Experts of a small language model: 77.4M parameters, 416 tanh GELU neurons an expert.
Below are experts of layer 6 (counted from 0) of a mixture-of-experts language model. Rows are named up (a neuron's input weights, with its number), down (a neuron's output weights, with its number) and show model dimensions 128-191. Each number is 128 + 24 x the weight over its row's rms, rounded and kept within 0 to 255. Numbers have three digits each.
Before each expert's rows: "mostly gets" lists some tokens that are sent to it at least half of the time. This comes from a sample of Wikipedia text that the model never trained on.

# expert 2
mostly gets: " S", " P", " G", " M", " E", " C"
up0:122132132119119099121115113099096077131121113130115113121101124131144144134103118127107129167129156120122125127120190165163110079144129120134117151138105131150140150149147135110109105166152160
down0:119108126125186130102138111116143094144089107102099120137154091133099157146142143123111111089167125152117179140152138085130102141112104170129094145157164101144136086146132143137112125115078125
up1:209076162129119111108122135153127101114115138180118124076138107137081159153133118101075120124167146096102155129133098123140135098165108096140141132110144155142144120110121196089108079123079115
down1:153104141159122133144100150117143122130104124166111113129124084100166106157157095111066134122144144114137155126155142138166140112120139087128121107143118134121122121129125070112159100134129113
up2:125087142106150133107142125128126112087154168149087138119191084119132126120190136116125153100118125032146149095138128126155147141162131109145182159125174133130107151151119155115151110102100125
down2:143130157170102129074119126099120169135136097143136138137193128134161098157123144090130116092129156157093124113116128152127134175139070114141125124156088081113088095134170111138133150120119089
up3:122121120110162132107186121097092148115164109126128124064130184146120154119135131098133123170119134150138121114097144131136140126130132127137098132138130110136113125071082127161152150124131140
down3:082123152089162124135107110097095131162141136123109174133124197161098119104134125143117117166129105158113169127144116148104130092107124143128115113095106158114109201094121110180164094142128177
up4:131173113132156127176108084099112128110134116113116090164123101171140131120125167132128185165160126145157152119111134099108066105127114140142139133103132109144082093117173119126106148121135126
down4:147070109157149136122165081169125153147107161140111121134091118107170166142135143147112146157164100122107098163146118115134118121162154099108189121136152128112126149124122100117088074151105122
up5:128117112109131132144154168152128116136101073101141088113117131149089146119130128138148165156145106132153177097090106099114134103101147157116099091118131121136113124152079136147095135153143138
down5:106122114105156130154101127119138091133182124146108194107088165123151141145127114038111148115149124126183153133111151126141132084153185120154132135138168086144120129149145137106116106122142138
up6:137103089161134095098062155121082115170155097107094135139145124123102100080123105125152115164124117144093161108087143103123104128126131123126119125132114105097094122117158128157120140156131169
down6:152105187120112137108119132117153110152109114136073063106118077134119152141124150147120084120148101096120153127124148123093172106108121149109131078101139085154120137117154123124128126075165115
up7:097159098119107149133119148129096157137140101097123089161137104137109136106105148128153105112125166102123112125155117131084104151114143126167119144134114176107109128132104098126134129083144120
down7:138126122118125141103134110091106136143104148114160118155156145140105188139137115114207130143127074130096127085135085139120109058118100144123183117119103135096118136115126094110123114107152126
up8:152152122079175137109140126114129119106109129131136121147155101119108117099136102177130126107161178150095133107156113160146120139109142174104103106151129153121169101187156178119115105136134136
down8:150106132118140129113144119104119116101192132101114125129126167116181098147128139130118131113150135142172147152151104170111087173136138111142140161107110144100142126152144156139130085122123134
up9:091150147075156174159107088122117139093135090130110140161099119125150156104120110094118143118133076152127143154118147142142148127136153133110144114138170097143103101175170154157148155129102152
down9:106102138120096104154126097125147139109141071081128141094153071164110082090098145149109138123124125095179153185178143126163133140142131135119122120147108141138079090133138109173096125139114100
up10:097161136155130146095089122129093111141146098150101094148088109125116135114127113096162118117173143097157121173132103139135119136172136129110170110144132110119125107113097116094135146101113156
down10:151126180087126189133159110127147092106148128100090122110110168138143120142142094140158116127171117103123100132152127101108143148156134141147148125083095158092096116130152176113156144107126205
up11:135107111114158142117189104073127141109101123134142126184071094150143125109128112177152109160132112114125124098115140147141133118161193111113160117119121167119101116119125119108121128091147158
down11:118130124154090133094146137123125157117071167117090124158128118106186134135131132148165136156093132126175118135104162141135129153096139145128096136091076126143136109114103157171087142105104137
up12:122147132137176087132137171143138148131134120109151081104117117149132122185113098151140135139114117103113124126119107156116136130102163111134125110166141112063140150113081141148121131105142136
down12:116116128124095091094125167134145118147124101121143135124157146114175159142140124092124126164134151118086113142172092134169117169172126107110144155143159202126127105143117111146116123155108117
up13:173148143119138119073151133111143110113096121127153126114096134132147140141097148166123087138149156155134107135188128128109142092111148141145139166121093141164142137123123137134121111168147154
down13:108110124152144118093144142150097160139135099149138148094112135125133148109092137109148154168133176113109136138141127092102138090164104119098142139126157158167105107162135136119122135097162119
up14:107132112155120146153147100143125152096146146097147133139161111122123083153134134155116133178142153107083122126129143109131086123142140101119103127130165131103092082119111140122101116141124113
down14:127105139121107115085165159124153159135150134124083131118151151145116142089107158150151116149159121112134131165107094151084116122153099095120107140146159145132154119120147116126093114125098161
up15:135141146076115118096136159122171156130151079090159120126128136162109082139132105118134112165167098114135110161145133094119063124155181106122117121142120122091106130132132161113125122102156130
down15:064097108172147138131117109124153164113093130156120135122158110127122171147128081122130164150104158100151091134096117120084139103133119123156141149084118135139099126096149129103150154140119128
up16:160094135088077112140147136144139111120159171128157079143133108153155151128159103088130169096103124121059116090129156083135107082105138110169089168188109115108124119144121113125163114154142122
down16:204153144138126132149156147139159085095106101088109142109147145114144149152163137145083140140091111141157082139074154113121093108160148123164146125104159183146115119143068100132140106138129138
up17:171137108106074131124141140116177123117065157122100189166135142106142134109181071131152150135143146158124127109168131124137168063136122128133153139163115115126138102134075149112123148109121134
down17:120153140120166148141107160149147079133123162169111148115125178097114123144175095132132134126179091101108109155144131121131113110111104136120161125103140150176139133126112137162154125114138191
up18:149126125091166124129134122133112089103156110109131125149121127124073104103129113144111118133117077183116160176139109106156107106137127092147178145131106174113149092143096093136079149145112198
down18:133108126121136171117146114137104094105098110144129115133096135109089120117148107151170129120095106112134126120155152111124108137168156136146173136118119135110146189137122094120107126127146157
up19:114156143162181098079180142138117121122157183118108115147104132180152141132174165135161130144163181133128188104139092150136087126106145120094130163113154163143142119115119121130083110168114158
down19:114073115140102096105124102173108113138163149116138146130104123150116155063117158101150139147104058114101126104116131117173143115139142124132103127161120133107162125130115138104123131158091105
up20:159131148150135152122130145120154123115137096128154169110165127114104130084154102103100143106147111119138093060116135159119136148140190122101165131113135131108189133095140111109102171155104119
down20:126172132123104151119165129169126138118112131115113151114114139157126134149122169146138115119118148143093109154128137112149111139128105064142164117159136145171112129100155115134150134095142109
up21:139093117104087074147136195112114116161120095138129134130108101112148121127116102114118135168100098109146121116089106089093117112164146091158132123137147067126137098116112091104141103126129146
down21:184108103159057098136152134114099103148075161126133168158134137122110118127172145129127114126145122086174121166127179161098140118145141110164080064093128088164101138128125158097183160070136103
up22:110170146111100123110142129120095115125132112132132122106133138137142130147141109066105143097139147145106173129114081089148089112156130117167132148113108143152107152140131136115129108145113145
down22:127112135086095098135108146158133100117119143134119130169143136125170102110108111095118129140173137104093147104159118141134150121142136141154131105100146104154092127113082138131117115107153128
up23:123168156126106124137136085179152141151094125168143141112099119145143153128127107160109142114162094136129125096136123124098107119116134118143132136132202112115136118099160138140132151146166126
down23:147161106145126109164106166097089131118143128157111113117137138108098159149128113100135121140089141117089111124095156146193119171113096158154117147118158142131151130144124129118117092070118103
up24:130120173098112138086111082133129163095168051134093150133104114129125114136111127130135125061122112110128131129175144116133115120156109125126145162145145132140094107125142169184105163151106129
down24:148138109109130161106126116130143130109108109088098134095116122129125130097117118144139183119097097136114158153117114110130101125149087123096110124163145107131107171164129127156108157134110129
up25:094170146151153137148126135138134142107111097147147129100124118165114118152104145123118110113139123086166163111149113149107150133131145137151119128095094090113173147136092112152152091127148125
down25:163106145086134123088148100117119125103127112189101140162179148131094133192085137129123091161102127099102099071144100149125138129148106103154149101146113141118094125113143145156134121133148148
up26:144126134142149069096098126102143116126165106166121153148098106139130119174158110144117144111130171111140122123093109107123144182126139137156075114121134189141125126143140161103082102128109102
down26:111095114147143123133079130125128119140090108147108084138110110126122090090140103144117123138171114160131158111094130128111086119128116126118134157141124088111055140137095142152170141101108085
up27:104111113092151086117153149095152058071108084156161136139144157128158148095109128143157105118120108148122115165172119144134113099113114143108110150166136110117117150133094123113139174068086142
down27:140180141139142145140138117132151122133091112143136135133136105122157129117160147166168125130108173112113104161118128161117155144144096125097115097111071153139107116114152134104137162053115163
up28:120128122107122112135155104105137144160128094157085172162127101139090092149123150122121091119142136124118138096133118132066126148164109098148144117156120149142141109133131151129085086133103129
down28:105122106135154135085118116119102132079142164129134158167158095092124119127160078092134134125121115101162123137097117123153139176134089110129151097145129133071124144127094133107139131168124145
up29:114106125125155075165128116157152089121110175140133125117089140126148143126160137174117119095111126123139127110121098141130133146126161124164139149137095107079174156164164169142129148125106120
down29:094114144154152138172114114162136133169150187142118145135155108136135138178130123077105122116143116091135138159131124111127144128178134120150118142159162140097144138104094125121155128094124112
up30:105150106119137153114100153114152155124117125135133122155133118115125098102163160133196129146143136156152149140126139089085118105133104070115132113094129115111096139082122101140138100162184132
down30:092183129114165143121150108109109137177142115125117151111125185143123172166141161134181148115131104108107152089099087096115098173082114139110126176171121090151144126166117155118135176107131151
up31:186102148110136096087112150112156125122141118134138115104129137157121132173152120135121117130180173091164107118119103089113122079139124121146150129156144074138123116149125121146133090100160107
down31:078139116121126118138170138203106113118130180130116112119070133108113160141149141136092115153115142132170102131137097103147130128169122142088097110138147147125119137092142116169109134150053130
up32:077138139148149134132135146077119122149079121127122116106089155119106118141142154138151080152199156135130118158122081182119141077139130131093178147146185159120131145153105118157123146142146150
down32:105109113124104130168116122144122125144119107124093122115095162098133102084192116125082099169138114170122138133124145084110140129164112163101180156142121121161112150102107121130139153171123137
up33:092144125134146121104158129149181159120135116146141106117139121157121152107140132115111153159113073127123133124146135130165157107122126124129165170118135117116140147132162094081092113145108134
down33:134173138162129118109152127129124136156144123092158110152144107139129141096160110146113150114187137115129192182124143102142144163146134135107108125148115097123109127154127165078125116152146140
up34:141163165102147149114105143097097088135124127137121138141131155179144132156128122112096163142150110129116130142173137183125135128118121159136155101142140138115133120162149112148119140152104118
down34:098122075104119140085142149111138126107122082126113119111123104101123137146144160109151148161075135160112159118107116115129126164099113105095101115133105168107156149122128117111144158178110127
up35:181130106094188100139127144128128151105125087168088116135088124121193128137126133115130104173166133099103104156106107125124131139156154085218106146091163122161095130111148127168105145128116116
down35:132129111103103083063112180108128125113095126108114133162145127119137141177146142107156112095145125186107123122165149157106136109153127152139127108123145142131133136146108124133123137158073130
up36:151143124132138171117132130112168112153113131125107132134125137132143112098155132098135100097149132084107130146119158129104098169113118178138117127110081133116121079160076132134123165133143088
down36:130149093112077141113147119095114122117134156134110161115128072142142138113081111176131142141106074172163131136077094117114121113143099144101094151119131159151119132141099147146133159150052107
up37:141105165151121170126105133145126130100165101136088111097138134111119117142138127082145101160120119109114158121104153139115146134157127111127158111164158082110164102109122137120117153143170117
down37:159170096099161142110132153136111087163143123166091138137117139152152142159117133130104086137099159089141109133136171052121113086158120154097121130092142132156155161097153127155120159077125130
up38:106167147119127124083142143162136121185109121131141111178099142093125141134164135121126168138131110094129133107161122157165117149126146126144118121107148103103153132159112138133109104119096124
down38:070131156106182121161125140100116159128100136108094114140157154095140115116155114159101132128102138132070119148116135162129134115146118111106119123136128153159144153158105088156115135120154153
up39:122168144099124125116141129135123125149137152135131146147124131110112092111122126090092120139136126131114071126143173160096103142122104186142126133175123133119130119134117184153101104145135140
down39:107145156142145127132113153124151147128126156155055155183105073132129112136168131098142135134145122105105121161102107098157119167141123154153125146111127144121149118122120081119143095120120162
up40:112103147147140181153114110148156094089126111094129171130128120172091140124096096110129129130145119129110176163137136187162114147144143108104116154158115144147132163147139133098160162161088100
down40:126147130136190137132116136138103148152155086134123125130106130204143166120148140120142112145095115122107083144134108136147127155132189119127174124148133177122153132142145131188124131146121122
up41:159140133096105137105073160099136121131123116166119123082121123142166103134144096157114127147142123110145126105141118110162137170131109131117136128148126188158161151178111129117117096186115150
down41:182117117130085092126111110139160151108101140112125133187103131091120102103144095155157125150175131119108118126132159145136109127090108142118146092094142145170108135139129167133121116119147132
up42:150159148099125148106111102126158110185087135120132139145108149099133121098164111136108124187140109149124132152106084085139101112106162119129141051132144148119108157167140154118170140123131125
down42:143103134156101154117157099150117112103114191115115156141096139117140115170125069174147106072105142174128073108096148117125128128118156135107117104115167132086130110153158149108119150170085133
up43:174116120104126148160176147088126133134117116129157077119148158132116094098147146138106111133112149107125098124148151117136054140141119152123129073158176132133090173107108083118128128188114145
down43:126112128151134149157169095113155107102118153135130088131144116106127139166181110107152123137104147097078110137130138103128091105143153120122155118141140173095167106144087093139144101103149131
up44:146135167117119113123175099147094097138115178160157146159168109109104152113130136137149150132133116120096144140179099118107111098091115115113083178112147149141162127116167103111142144144142158
down44:157139113154158099103182129108173129103135131074167119100153130104138110070113131146137124149138123141105131089150172125093107106141132118164124119070101135076120095120124134134088129132129091
up45:136142104150139153103176096145175150131139166126153128145135184106136085148141128072100119089166153113100102086112130145107130086171103152142130139098158149129111091106133162123175156086127130
down45:169099167109124108117133132148136125159125169144111113131093119116153125118121123136156136122156142154136091144146121101156101142168130134134161147165136105118127108122112122114157128122123106
up46:161133149121118110113160105136105131169129143170110120126127128101125113101127096125138119175167106156142135128132132121123137122117122126153151133137147153170153130120108129150133145127126140
down46:097079139096115122115153129149148142174158135078119140126114122121125091120116156092151123137140125139144108138166129114151123094127154144136153124147123129118152100125139147119140123092088098
up47:126134113154145130099156159087145151132140107149131099153099132123119157170106106119146108137130174158159155156092111120121111095141171137168143125146146127103111091087106073152075095156151111
down47:129120115128138129137101141157096150154112156151122136124166144079125142171090145128096150128111153117104163142105186104088100092151097103151104154136145147157136124123095133126153096149076154
up48:122120159132165171144113086118122116100169148149145112149089136152112152138135096098156154156144122115138128148149114157115102105113111149110111113118152124164138112161142069069116157112132140
down48:117090135149170124141144119149100108126124120161120115139130163100138139148145083157128180120113152143146162111142114116125109118159117139156084155106133159108104123135105161103114114099110097
up49:133111116122126155089115146109133102137142094118123133112096100090062124157128086139082137169140183150142132113126080122115161132143144060146175158156090128103167160095144145143161145129123123
down49:152143155116118130129079129125159079143118113111105177141138115108127103107164124149140154131134157104137153137160147101080154125131127123124104130123058203153114102180111116084175172124118115
up50:167123127177184156156155132162152152122164127124115113106141103150110095123097112154110143080132159083117155086134135157141091116130118146111165136117104108132145147129129137118131122110088128
down50:143116127194124115138175131170110098128159137133187172137141140126092148100089148125141103103161157150165131143080111155128115116120138112112149130076108146128144108123124150138125127118124112
up51:132113115101164136106151102095116146147157113115102145098115106115131105112136129115116160158128126119103121124146127120139103137100169125110118135168143141153104127103132134165130113119148113
down51:129145145112134137106102113138145100146124109147122104129151155138115136155166109138128103114117153070160119098094136115098168148119180119099144157145147115116120132095139102151166146151123151
up52:117145141126105121164065079183140069149119126152116109160156148157145102136122091112091110126143131133114142083145166118091150118133161087109121116101166155091173154119085153137139156114140148
down52:102152178097110157156119117150118125076106134137142172113110160108108142139153154138107157144188092096119148165159126076143137127119109178136165126134147160113126076140147147158078156134123146
up53:140098125158164128098095151167125164112129143116122059148173140156130105113110139148109134172135106131122117108105146113178121112139108100065141150112135169135124114107170141096127143129143104
down53:133122124134131147115109148134099167120131175127132110191151113111097123141089158131144107073081109107108095137131097121154111101114078100141153130125132180134154122127161124117138114128157134
up54:140136117150088141130093105101105101106125074127115128087118100173101121128118110087118167133119129127101122093150107113126161131129145110147170140170138115147089092120158150130103112179162125
down54:127148142142116140142141085141135188158118133143134147131104148129143136144112122092129124110117102108063120095149116120138106107135099133173114126134090119153097161174100113124094129116115116
up55:121108154095141100119111129094103126106145141167162068110127080096139143119150158149179159120143096094131123108132083144094159131105121155136141179140158163147135156088136132119108147114168111
down55:077158088143146110148112139090086137114171144163155169151158146135108173108125118133138097121144128117082124126119144161129136126122115147126123067142119148072137149154119146120162148140153090
up56:124196156167158138135118126123082165133152086139108136140099159135132137132105101094089145128140158139160147111111105129118136167171130109130113124135142123085130164130136141121096109126110142
down56:130110125139121110139088142134108138127148160155091150144065113139110158115125191108099074153092162162176182118135108137101110133141097188102121113114089128149132114081128161095103115146118138
up57:161133133145168131137186089128090141109144152096141083136148102123124145134139138119125094122152191155145118143146107070123094134109165136079146131132103143101146147118117147095161089101130159
down57:124112108148142123158158155130099156111138131116109094100127159110133078176115126152107128127128151132125145129095120132066162127103155118129150099148124164146164175094102156114108138126111151
up58:096131102124096112105092138100128143113151124136111130130093081124107145146146146103109085156127130097151129121144145145142136141132129152144142116158126122156128151121145166128132103126122127
down58:144090144128104090130113108151131153113109147134122106102193122112101136134146143164116126170125135127104137134104163106085114160141138090067127112147153146096117086149106131144106139121165125
up59:097123146093109102191169110163148137138121115142123104081116110102119093140148097124170157134115126169106150104143142147077111093152138089127173126139138137139124097087149114110147120130140132
down59:146125111123112116112133126142084119154147116109130136128115133106083121134104084118122126133164156176103120131143106112105116144114124093078108123098178112139165141093145126091108150138133169
up60:132160129147115142169139113134111096134150066145148150095092140132075130177093123135130127155109140113143149102153132108100166113149132162148109115159102111114139122177091174142106125130130109
down60:068167153094145106156146101088158101145142150098140127132136117136125088120079126133120110096143154150125171073110101090154159096145123172102127104123194147084112127144161153157140117097131133
up61:127096133128147127088121138143146079144139126122164189127125066138131131129136156137130088106120134159112087134100139137126118126115122162123070126138151125142142139123105141135120168117114131
down61:115152101132181100121121117129099101164129112137195142109151126156141125165144131137170127148161131117139135131164125086117103162141153127139092147165114172153169110131111150188143083132127111
up62:118129113157146157102184167118189119137082152094137104146097125137142116122121110121096149107141110130104087143158130114139126076094135113105110059181140139120117133128137160137124120142124148
down62:090121127125140172147137164140133129124109124178108129123145128117159150132100152119135117118145083133093118113160124122110149155114128161151101075109144115149087101128138201088109156116092074
up63:112116084150106110153175142124099075129113115153122126117145128089139110113150102100132100135106132098138136089132172099107110132085163111131107093127178095134153147123114105147164144127161107
down63:107142063102116151135121110148092128132128180138158135162149145105129146108093121130092137121093121151130132139149146136133163112117150146142149145119100120104100108121065190117155114145134112
up64:136147102093142129112150127142108116124150145167128138170129129165139123111093126154101143167113081092104132137157128089108131143169091118133158152122099162134158087172120073110104153094145171
down64:113149137114153126123148135119166135152126134139139106124114111175130106172114113150072099123141094116130106131131087147157134118098091122108137171131137107145076070116151128153128146152099139
up65:099179120121138125191135118137148118110094145146127126149141088211130134154151134119087133132115122161108151075110119150100138141132103105116160083127100105146111132180132129107123139132171136
down65:160152146123161100141136107094111141140162097047102163108112105139121087128130136106116107159141109161095114119103090094142146104123113145101108137153139135103104119146125178134153130115106141
up66:136129096126145103082091107125127116146086147148139148106131156158101137149115114105109119135111110154104106096079099094119134089151127099153144161124132129086141081112130104126136127115124140
down66:165087127101098126137138126096109120148116132123093091124125128162130146068133117090107145143127132115110098114121133114113148153142103137127181141110144181148150137116124126160112131131114136
up67:134190076132124145129150164114127126162113144123151120129165164098154149137069164122137082148136176167145167133116139157138102149150133148100182111114099114147149131094164128166120163126120126
down67:138132117134145147106124140150151138174127160079093108153120134121118104109153115137135084125129139115094123086138143116119155171144124149093137091107106122094117102120135131145098119119131137
up68:122134123117111116119131167151159126089135161138099145142106097184124127124142098133138138165157153133171121129120097141129072114116142140150122094159119136108107121127140105126131150155120137
down68:141167133134145116126094191091107123097116165125123138081076080153135147154175087132145087181136152123142137149125125178129107134079109114183151132117150163121148116132168127133146116165164130
up69:150089100113119123110138124164112137131114133147128143106045132148145161156094108114133091139128137134142130096124097164112152134127134088138138189142111157157163134102121109125139126072100106
down69:144097103116081161112155110149142162112088120135165119146117112092127164120121131159100106122144139145120157141133101145106138084119133154107163142101177130144134132092121140173103137154133111
up70:136138130149119084153148109164114093120105113119177145142128119098166148133126114121108165121102099111147168100138093086129089144097135142158169109140128152146147115161067088139100139124148156
down70:115110134121134182140130145160113077076112159138135070143144106143184099097145139122129122133087150078139149145120159113113110112072142114105149135144144185085159169113142103094123110131128160
up71:135118137144115138173138150091156129152124182113107154146127130092169143143127116112146122146144141135144155102090117069105139135142160092147123050125119096098149120152154106139111097146125156
down71:146089161129120117116158118122132142139128171093082138158114133126116155160135141107131127087158053135153120153108143133100141160096147160145091139089108149101129137151162124095112104191122129
up72:128146160130154172115100082184165124095122160079168126145136104140145127085135125114108155154132128088136144126166155115137121127152167117153099092167176142097117108061132110138164115128122159
down72:136140138159114136152118121134080161122112119134124129122138178136118163121128156111099110123113149120131142126134140087130148150110120142148157124158154155102189095112170119134121140144101149
up73:116082126141123099107151132099095095101078128115140120135165142127087097104113140102124157143148132130115174122119123159122132132124116128129132140124099130131146119122168148152087114160130112
down73:140117135153106137138140113137120107111114170146146131151143161162127076097086197156149126127102116130092124136118113109102100128137124132092129117132120140152116148117095094145165140095086137
up74:167096130142151140142140131137108098113156078176165108118090121100163155126106160139133164110161165151157145109082141127131139088109165184148187136140122118144140131087130142124122094106097147
down74:134112124117091150135143181160147099133118113114181136127116169110106131135153167148180133160155127169100133158160110096144115105159119120099126143138124117123125133125117137092137142124138150
up75:143112138120155102170145126159124111099117118141129142141139089117141111103157142130160096134129150076133102161152123094124145108123108126120111115120096125132097162089117137105146139123130145
down75:086143135091130073129114155084103118110120122104137205140137163083087102102163117119160142153094172145091102153110085152093129140110100143104124134120156132151153166063137110129152095119172118
up76:165113120107159149121176140129127125155143132098121111116104126098137155126120097133095141152145139145130119187158104107113091138079134112116142135176138106120110131114134146132089120130144119
down76:114132181171115139143210113136167166113081101085084108142162113138103065107134156117089148146106136124139119120078130092119108114099156148164143135124141107104145163163113122128132133159140141
up77:127116088134129127107141177134116097120147096111143148149123106138154082119122150127157148118132189143085134125158128131129164101115121149086159145086127132137123117158126139130132094125103159
down77:111085126072141088089120121150168112119123165133130122151156093131127117133133106128135073088131110122161107163183154144097099091112126139118120105163098136099183135111142119119106171119159136
up78:096131105080163114107149110165159092135135111125120129144122129128148114119136093141192116179150130138088147104112138115136169119157161140155136106137123183137159111070102143116122119148132157
down78:152143167154124169187119116137091175149113173163127136127077133129171166124086177150154092142134101127135125096125114135152142124098107155162098091116159124094145149142145109125099142096149162
up79:144173133142132155118154177115101133134112087127188108165095165140095145134154111143128142154135113113149102148107098110170134135132148122120127099151129125096118146126123128117127117156155192
down79:139133096104080131130098168126144146122178109091123093103137126159129136140108115174081117111122177106120134120156114143125121142097144078114133122087138096105138134135104109167133135113073122
up80:089131131134100137155134057106129108158143114100152093108092096127105132139138120102107126170180132105111111107149117104130147155092151131127139117069136107121099093137139107134159117100157157
down80:114159100136142116151108127117148130130121151149120160141090075093123138124115094145124135147129163091129084108110115153107123176131174153097158148127107130133179117170114093144134139129114131
up81:123147114170158112096087129106185135133132118135131138117138126114156095130165121152123158119126151116112127120118120134114158168085118149155051112111108133113105175150136104157134120108113162
down81:156166106127156173109148121150124125171143125166152140124114128145124123085137128138095079124167135131086146133140130132139150131126114113128124155148187121108106118116086115184117150100159166
up82:143152143162110098119123134145085134121123114159143149135123136143144136139129145138144130110146097117155162118135114132096081136130118108158138125138101104130150132118118176130150153170070115
down82:117149119106149111134117139128129117157134148114106086131120166152135113146163121104107089156119161095133103129166135142121099161118107134165179146107103109112140150120109135124125117101107107
up83:126161144148116148102154129079144144139139162152116112092110167116092149127140094155111166187154091156090128129142127123105117122155150139141090147118114136151125097150128108132096093135135095
down83:124166110138167108108087144125164138123132114100113127121114133125106150168138085122111142114144127187143123141113158148157125130201134164098174110114145109155163126103124138140155145126119132
up84:136155103154111103151109169106128137111154123159095157156085144136119075104144128131105152116130116067169106115137098098101088144129101129125130134147098085131134145155108116144135114120137114
down84:142112101147098119108100139112119122174129110172110146123122107098117118135084131099137111115124128115125189137130119100133133146109131128132154128069139071120146161191173126119094126131133140
up85:149108156137168109098115126164131105199119098086099089104092127112112136134148109099080127145155104127105150090143148101144142107141146146139111159124150154115095137131135137163093147148160115
down85:137163103143112100135108095151140155143137098163073124153161111154146102105127121175124137137098121126093118114113098078137162130134158129170126125159180172116094068097141135140150116109133093
up86:150135094134125134100095140131074113140167098167142110125118142124116139149137100096128103124148137150181186135156138095132101132101119104166085137168117112114109101126153110135140131112142092
down86:122153141106128164136135077146126135133112102146140113086116117137141139156143145172102167119112092122130080167156153121088150114121120113142097148087122120146104142099136160155125124172128128
up87:128142130115126172130164130130129126126112105086117108155103111069138142137110156114109132135122108133119150101176164122105184083123151163137132120122106135126090130131158155120127144138116115
down87:107129141126121136117108121095118096107087133119144146190095192070146146167138123143170151131183132126138097123111141148154081087070129155109124087149152128123114098103143135144124152133114122
up88:132100163117106114191161154111123142135158116153117083191109109107166073179154136130154147115198167123136118087164133134143120123124133102129125115129130175099128145108137115167120145158142128
down88:176146097109110108130176157160078087095111142138144169167128119163157124151126112115140121144143144118135145110113141125087155129133139119129122193076153176131137103136116128146136150140129168
up89:159128103086113089166121146133126122134178089114157131124170176160119150133096119150113137101106133128121120110109118149162141127108116087128124118140079138135142163142123135154118128125111164
down89:112087119146117140138117126166113090138088142124095113134096136121142133152166118127166183121139127097144115110161108143137132164175134153152171154137128108130096142139115149159117138093126124
up90:160116120120135157117149105107133129142145125105121138133130131116150164083158116127168118140105173150122132164091150134197186099145155119110092085157147115115140107110153147073136119156105141
down90:131134161127129148133103109116070132106111152108145119146128097131124115110136139137141102155140151163154090138182115071157111126137115143123122147117139112081100099090131114103130152128146124
up91:175153120105101145143079092157152134089155123117121155085069129137110137186169109129103120116100128121140117099155123090105135128137145116102117110175118135100117104143113141130092162117084148
down91:135123129113129103124139141132125161144127142105077157107147121144112118134147097085108109059130091101148139104147146134150102141161144146128192150092153139093149107140142103150140117120131140
up92:119118163116086158090147151120134090133144141089125151106122123102124112177087139126118144114172205170134131054101135105150150083131126122146155105133104123104137090127141158113094086140129132
down92:128158147138097090159136182135091116154123093098149127123115161179121095122124146129119115138120123175142148123122158089147148089115106158120136130131147125122125115166114158100117092128179114
up93:102162108136119119133164120135149055100117126116164113155132153129118135134163139133169151110156142114127129141075107151108086103124112133151161107127117164117137103127077098069090177099124143
down93:108170113114142134168160114143155145102136135101121088151110138095129158115178121122152112114133136155140131130143119135151130149139121105125144097153119142105150132094098140102133149139102103
up94:118153115131130141154129148122096086135151139142125114121111160119090134166131066131106101141135173075147113117170171135140139080135149113153132115124117114116125133134089105169085118144153122
down94:137156131160125155122108085140144151150167153111091089132143145115121093157095183130090119116105179152153132094189134103137152131130125110157139066165144145120177166127143105116139127080118132
up95:151087111087142116093142124131146098129131114161146160104082187134145113127120147094160132159130119124109121134092110166155105132079111092131149158148138097088129169151171134116112146112119147
down95:171141115176126167156114127105110107157124131121112108132121193138063147137113112078177107163109181131152159087128116162114135132135111162110112177157153181110139166172111154117115148147096124
up96:158177139125119151113111133125129130083149143139127107111161126116150183130112110117139104107113127127126125138118131142161163151137201142112106138130144157111161118168163168142113074120115139
down96:109136100102117112148110150134135166120175129076146135146085127162117131117134131131137120115151111110112122108112162124172087132146156098100126118088102096135143094125127118118145130112098157
up97:125091149179115129100094102181123138126117098122129151124118123123145099092184082130124132162141119132086172129174122114149136118146142112122164104089163111099131133129110121143105161119118132
down97:077114141105105129149103136110111088163141134142147180125138144125138137144100093137116148124127142140130103117168135114136121105148095103154165107112086082141120130120116161137110076145117107
up98:190152140083134138140151140089134078073160124124138138103097087095133093154119155129129058121131101164092111111130096108120122140156142138092156126116215109137075142136141101137177104156141098
down98:141142138186123152151141128114130127122141105067134107125101113145147092153160128111129129121164090131089075111115081108089142130161078168104104093114116124121112087124091108130158114131152142
up99:103152109146106119114090145167138108103145145131101111111110171146117084115120125153141148129123155145121122104139083136139124146158147125123176133152103084150159084131136143126119148212142130
down99:109124096124123141132119155118132163151148103127104176083118138115132109139103108148144130171101163137143098124111120095110152114115121116108126164094116116129139122152126146115099097162134148
up100:150200139129145081121148142119124068122135073161131131127158127143099148132179147106127137122154084142107121098198143125124088112135143107106163095105118149162186123059108134091085140122143128
down100:146132156095169092081078113122168124126139092138119165087116095137126133120111123126097132100160130136145071149111124106128093113110129092172154116182110115139140126143056150124142120122123054
up101:151116131122099133135154131109123108108125110083093129107100148125119118159131098112137163125142106155123127079127183127114153122105167097126163111095131111123078128138136102120118138066158105
down101:092153118085127148109123117097166125138149125119111135153139127153123136106110134120136078156120119126126155122151120187093125139141147138094143133167130137118122136173129128094151147118088122
up102:134131098102151145114113108169144135099134092116084073098135111089160118133119113105134124139155133122120106116154135149085178122133144124154155177105105088145135120102141160123104114079125137
down102:152128104125108114100171132102067145124113182141105135134119163126115161138131125162134120137130109104093134140114132123118106086117130114120173110120154139094138136122172123109186151126116150